config.toml
n_layer = 12
d_model = 192
n_experts = 64
experts_per_token = 4
d_expert = 64
d_shared_expert = 0
activation = "swiglu"
moe_layers = [0, 1, 2, 3, 4, 5, 6, 7, 8, 9, 10, 11]
router_score = "sigmoid"
normalize_top_k = true
routed_scale = 2.0
balance_loss = 0.00951
balance_bias = false
init_std_router = 0.0268
lr_router = 0.00192
n_head = 3
n_kv_head = 3
head_dim = 64
vocab_size = 18631
norm = "rmsnorm"
norm_place = "pre"
norm_eps = 1e-05
positions = "rope"
rope_base = 10000.0
rope_fraction = 1.0
qk_norm = false
attn_scale = 0.125
tie_embeddings = true
parallel_block = false
init = "normal"
init_std_qkv = 0.0568
init_std_o = 0.0116
init_std_up = 0.0568
init_std_down = 0.0082
optimizer = "adamw"
lr = 0.00153
lr_mult_qkv = 0.5
beta1 = 0.9
beta2 = 0.98
lr_head = 0.00909
grad_clip = 1.0
warmup_steps = 302
schedule = "wsd"
decay_fraction = 0.703
decay_shape = "linear"
final_lr_fraction = 0.0
batch_tokens = 65536
seq_len = 256
doc_mask = true
train_tokens = 319400000
steps = 4874
dataset = "wikipedia_en"
Below are experts of layer 9 (counted from 0) of a mixture-of-experts language model. Rows are named router (the router's row for the expert), gate (a neuron's input weights, with its number), up (a neuron's input weights, with its number), down (a neuron's output weights, with its number) and show model dimensions 0-191. Each number is 128 + 32 x the weight over its row's rms, rounded and kept within 0 to 255. Numbers have three digits each.
After each expert's rows: "comes before" lists some tokens at least twice as common just after its tokens as in all text; "raises" lists some tokens whose logits its average output raises strongly, later layers aside. This comes from a sample of Wikipedia text that the model never trained on. Tokens count by the router's weight.

# expert 62
router:118072117149213108096155105157140151199109140173162085112112137128096180097141143118120092160127120098103187139124094056147104125112140095099126092101132129101157135127100120111177109133110114043120178182144119128149110123062161106191134127152149172081116172185098124104165119070137171087118106130131119116045170093113126126071126147067151154104119134053072139156148149132086130096181109108156127185154121137123174146149177164056109103096149111139133114133142109078165184149102133144109210148114113095101136170193113132120118082146130076108089130170116132108129083102159127114
gate1:092171082165171127105120174090190152143149141099141199128137162186149130113136112140165178198182124126180109178167114103119168132131118143109135120112107134138111124143153113171144059087172120102126073091141131122113120064094139144140149148097164160091155125115141154120106189132198109115123172164144103180137142138160182156120112164130153096208129148138089101076161180125157107129180155125089132144113138131121158154138171157147160135186092059133145107123168123152080194114088136138117134165144107143088182151141111157120101190082191084131169081161199125134147164084080082123
up1:157105206106148198078096107094188133029191135132153129117096140090149157119074125108164108155105067117132073116118114145161163120108146126106147126132150111149098083150126163124103145167057126106162120069125114083121127161101140103153089173114131084074170096096078162125208153132139112125149126101153132131152129171131138122130189130156120178151105127172152187120092073145084126087112156117144126193110083156150159155083128128116152126123187066162127102040146123100119111123084133130102136131139153151138160190120096154106102159127159112149137109117096121126074136089173135034
down1:102126101104140140163096186135102104111160119153128117172185065123140155151132118107145191133158116146099121121117150157105068115133122166182127178106088070151113158149078117118162158099128092174129053146179112069097155136161086134134095120131112086176128077177115088179072093175080103138195101188145160123200174082083095111208141150154118149175087117132184122099134111061158133169135089120088118125130144179162126112083123079119115172144109105135158106118136101119120027148141104070135152078114113167134153140153148113127136108090087113142134132085107121131143121095085153137
comes before: "1", "2", "3", "4", "5", "6"
raises: "1", "2", "16", "20", "17", "28"

# expert 18
router:105113105148199099114151122076098136195146116158134050127127144135130173144087155165108086115184119081132128146173091111125139149083195141134150063101099160121187101119153077110133097129127087071088139163144167157139104135119149117129117115147138200157143174127079140163056141077155111095175081151144102119095179135096155146096064153092133141157105099081104117168122110139117143087187123100162149084164123155124127110202167194124115124158119107092173100115129105099157213196129122133159157109128115061122123128165101135137107110171134081126118107148088098092148111064107115172
gate0:114090098169155121145106125127102123189056084068178148055095070129189092097100161183069134104118111132147206108193114126153147135100062156153159099099141087109126135098110112095068126202105132118121187143129142145124105159087153102098144089156127130107109130133177098140151173145138213119179093158173107080156176083130105147136123126111084162107134148125135163154134114149128038108116111148123094127075099125165139118148164104149091134151112152065188117126135127110164110140170086138070148158134155140084153120141158154161171093113136051098093112114091117088133137137155106108
up0:077066144154171164112127126129161113140111162104124168168126140105178159148119125056051099080098120066152120124184129169111098128122152102146152081170085095136104158165131121084115146099113136146099133081097129186120183138165108128146135128137127152141066103111143080167114105207188123100190117132146094158164137176101151120190145068158131123058164115163191073185155182157103094126144123080137135087105121107138122104139115177131149092135135084103128171141146136056132104115145126084117102104167125105189162104123128142143119078145117128136066114144160073094109195142132085081
down0:073164148155100072060129107112121150074209165164136129087169151100122162112120146153122105171174132152160175118158139115097078143099124109085144157124106111128143168128099121052170145129105110119086103131090106198102140160104063128151159136118114135156166140121103209070110160136140136101138114112182173087134102118113128128162147146103141132146152122148160094108046181138117128158106163132135132120073067155186117138153029093085103138173099067190058129115142130107108073119135115117098168120162116131137116147148180159127134071106063086133130091116114123176120173171118150114
comes before: "\n", "\n\n", "The", "==", "===", "0"
raises: "S", "\n", "\n\n", "M", "P", "B"

# expert 20
router:141098123176190110125145109166100114208132165143147062112117133091120125181110113173117108180130140048124152108120076068155152130118209134117155108138145133126166105133113103136103114125101097068088156185110158160176068082108103158182166134111104157112141154134138149110123111113117157057165083197167091128064129119111111090096149126077105119146133132052108116164154152151084092127165075119181127130176137146118143119155186155072137101157094110098162156125127127071147181125092143149072187144087140147110131135168106143152179096134148106116134090183157118073121161092137087133
gate1:168147161095099188107175103135125079133183169161133126137162104145124128124129132069092151168109125120123134112105169131120104125135102076101111154092175168092108163087066097158129158102130078102144065097123133123167107158088116190116033135098114106161139102128084149119193090124125075063089128106091123123139137122132122174123137098117101195152141214137116192096120129098118144128111139140149119139170156132059148106122119155137141119101117079132147126064195174077126123125095112149169146161151107106094109178178098150112115112139098136043051093150163132092102070076157088134
up1:140139149141135183074091107149098135122120175158162105055134137131149182084161154051176169117160166052109121162080120113103059101118123132128096142162144151042098196139075152140140138011108071082082068126079101072141096127126132129124140097113126052124135092153125150090141113151078127140119112144130099109120091138125109121131144103185103140130110145133136103144143161146138068171090117154148127120079171166177142110148152114165090126131094087133086106110119112178130182099159157081109117125119165104144145188149163126151172135122148175138115102138151133135125071155101195126
down1:146108110123166187133159171137123137209134117095166129150110092127105072081084138193161087146073097148099052108163105133112096158121100152052095050157182134152107142151098141125123095140110149088130102126120151107156120083109202090069133107163111166091122134136124133153108084096158083143130090055125113152143117088121115114124115148162108120129113205041124111125045171146160155119169122107119137069141121122134125113150123140133194124146155169141134090183126165096155179140178081105136125107117100160127193131126118155127093138124112163096118130163086168134115133045144076101
comes before: "1", "2", "|", "| ", "0", "3"
raises: "1", "2", "20", "0"

# expert 8
router:103139108149167138150141174121132180224113100135180117092157132151138153170137135133144083179115159103152167088119088067121111193128125130156119120126137131158138123146115080106140067099176135113087116152183155147169113093104141174131112128138143198171135156152075133106096160119131138089198144156153115126080134111132117110106085151096131125129158129047164090131192153128125094110216120095154144141164192160094126154167177131104132139071095174168140132084134076140190220149109166138144187152130105158112172141182086140173121136174139100131102129140106118084148086070115137142
gate1:140111155149146098084082130069137100108134187081060176129167153140151186164105098106097171137141119119128119095124168135141097073161185084101116103173171113152114166094164097109169042135181100106126215078140096119122130151118081134073156058158075135140108133163103101127137166139193071128130159095074095119155116117193122078154133081120085155125171133128147181194124162154138200148142117142188112082110168129102132111107150121070132115124139190123137144105147086089122147165090150133150148101157088125123101087148160109095144144157152152166142115160129119152103154096148175121
up1:179151148123164086148174141107076151122108115122097098130165162138092122119196117141192124114157119182081066158155071119151100172078102111098106086075066147185106156169115168112194146112118092140123054182113106103134108092130102080149149149151102166113117125115043192117181110115081156117132150123107136124148100121098161096174103095127129105124089069151090144094149154138101143125103121094116165126153132114142127098124139113119149176159173097120168102145188095087201127108134202174131083195198159093155104165134143084121124131146160138138125107134156144093136083095169102170
down1:113160081143111155169089094152112136112132130105170157135136142140149062119163146101171119072137082080052098136104166116100089081126116161123152121214110145152077137091108123124115073065128087151126110133144145118123164098146103096139138180154124110124096114162136163068097202155110147139107058128186168174068187089164092137130133177091118137133173143095083121162122138084115096089109156155084073097156075097156094111168164177169101141132108160152163173131176164121174092187083120094117133170111179157107140164097107151178152128107107147183132176107118113146117137111155147164
comes before: " | ", " |", "–", "; ", ")", "."
raises: "\n\n", "(", "\n", "—", " (S", " (R"

# expert 33
router:132076126098161118125136184086113114242135119148123111047133156117085155131135128124102103195137140083158195170132080066142153133140180068092104129105137170112157099186124083061162110164133120081124147174127164115166124118119127175161117131133157193097115136190090121136129111106164151054120084216166140174092155115092130096126090135090161139153099130078104118114164171127116131132141122080114113120151143160119166139179165137084139095097158110080129120117151112115155154118115127139103187114127095124157140124166114108100176066183134090096069116183134142073137116101125100142
gate0:096083147094217152177094141118132112172107150066122078075152069109145165095124147121186149120161116118099163112100140138172128133124118187053141164135150136154151137066151148094090104106121142098103141125139147144156093094129153149104076124190139110134121082138180115117104136090196104139147133104181165147107101097127111180149091115142067119163143096111130129160155133224104158145122157112149135080161162195159093161135147122112148111131110112076119119184182067130163156116170130114138160127100118131089143134056153103083176099193119149092067078159171134113149118069121155151
up0:113122095143137105090114174123115068107174082142090065140138172147106138154135079147089132111103134096090102154091138164094066134079087165211142114095101142120121150168115160111135173078155112130125127118140156139139213151143172082078114174080150145120170143076070071067154110179123128107113140116111101162135139173128135056180180126086158176146170168162134136080120101095132183126141101096132122095128106101130200125165138115106123090126096164130142108094125157109160113077141087125070106113120119149121107165133113115161124151072169146230144128102156055130178129157132142113
down0:132068123137083112181145103143129187186154189091140093149108158153116120151139157119184193134082172123131108172159164117136114149176108083152112161115107134181168164106115104151113095105108155156115141165132169132106132135109099069179101124064133139117157110138208144121148119173170163134096106117078109112120139117111130152130142147182075111176103136134157118105141089076085061136163086118174074087126064116087101131163147157155128189158153106168118102126096137170080129172067115147172144147205119083144098137096131087094148115126141160139149128141193171154154140079082071185
comes before: "-", "2", "3", "1", "4", "- "
raises: "2", "1", "5", "3", "4", "-"

# expert 9
router:100136091143182126107096120107120177211168112144134074106116152117143157149162149149116091168108138123100108119107083037114156207092171131129114133137137130091149096160104111110142096117148082082137086141153142162128081082109097147167083120155137186124098136192078170099109141129145097112164124147133108112038098122116153076125113123130087102088160082066099144139160154149096085103190109134181143115181161180134150119135172127097116131069121110117151126119101078147148199128060162131107142116139111127088101122159142162173137146138197096132137118212145108079165106055104117124
gate1:111051078136095045157153076120109112109129141203112135107104078173133081140164104134147111131127164101068079038118055093100172043140224125109123115148102124140123152068107131122157122097169123133119108155153114144152100141110131124133151174117161111111131095127135145180154113082120107107098103124097152071142129139179172110177137143077115107148120088070127170121175140128157120127143108117149108103178161096081128144140199140157131112106104130129140112089127160137141130134111078093134131217102145096136143118092090133188099141167090116198142088133133134093164117120061080110
up1:153082134152064125148143062125132188087110100060098097143089125125115122184137125137112129085124153160144126095132190137137147041083128106127128132145108113134196099131192146152091203129122132100150086175165126075121120140112125069119150180123173132125151104190099189111114174176120153126159095123074163074132145171130169112141135145113168116117113161111163138127183127120123166159107104098155137084158152121109118121128150134125174111133092115128156111102147121065132155036045138152094124191126168114185085140099137174069160148155072162081101123120178137104108098148098101090
down1:186190110111196129127073079073130166085114088116152090165093119117094127155092168146117155145098081139186166148118135127142146144106108133162116105161086143111129090135101131095113105122118163133174130153107179128081136116112148127131158156154184131136156149149106196114100144126078148150109170074130102156109120105123137118210182106146098201216164152189143141171182164097120142126140142100135090188176165158129094065092130056130190123100170119162092157154128105093175149089171135067108140174119121136132149135145138147135103070167149192099120177162116159098126145122097155110
comes before: " | ", "| ", ".", " |", "|", " |  |"
raises: "|", "| E", "| T", "| M", "| V", "| L"

# expert 59
router:090123114183211092079122136126149126190116126120173110111142198107151144129161126144124148179121160130153124122151086041125157134137191098141104143085109163138134131110126127080120098135214112076120147160162190135168080106079154172144124113219104205143081167118108174133110163086154118093163163140187089144102170101087153100081092151080124123131142112091096092145161168129097106125153104134137114109103166155151150112155214154115164108081164120130158133169122129090209183105086144152114161137116114122124153156144101134164140102119154125114121094144093153103130126048143119121
gate1:081115060156166077101160148133151120118135082164140149126170211105114092068162052149126120128121093075097122114086095164088106187134125088224127100097161140153130111124136131068190121109151164142127155134143137146138104123100118150081143090138121122123102128084112091110114122162144089174131167142128078125111113130104135162172150165034117111154105126153121135188135151041125216093092101161151122132089144084128171150168142123164104120133141103125108147120147166112159132127126123129125126110100058164155098065134094129145126095137139108161134148096064139140086028120185111109
up1:128159094162171101142197145131114216113181089103097135109157136096106099095162117099150123078113169145106096087120067113116158186094127141195119158068139085130079112129085135141132154108154150150154124121101115156125178074149175098134080072192124167143112182139152120125144119149149103123120152075180170103099127134150153100128167167119150122065151094150137127128123177157123156127123137137077114180135128084106117103147165112082124117028133163127149064106219148182160157146108088139093132083124123080193095064105093136119085112166109141126158123129127114111138179098125178134
down1:150133169120112138146135097035089139125170121168143122169093100109118154105125087117144144109104117123108115088109168195106130101142129186112116109064184136056073106118094146101121192147125104076088130089102120116153105163164105153140177120106134156176117169153136058077103060185131095155139130081142118148109125164098130135127161066109147143195130154139075090108112064139095074089073131157170188087140152184072144156106137116120107134149115103085152124151160122175140141129166114129110120124071156085124116094065108168111118188167120088141140114181114110068135170161148160156
comes before: "–", ".", ",", " | ", ":", "th"
raises: ".", "0", "988", "6"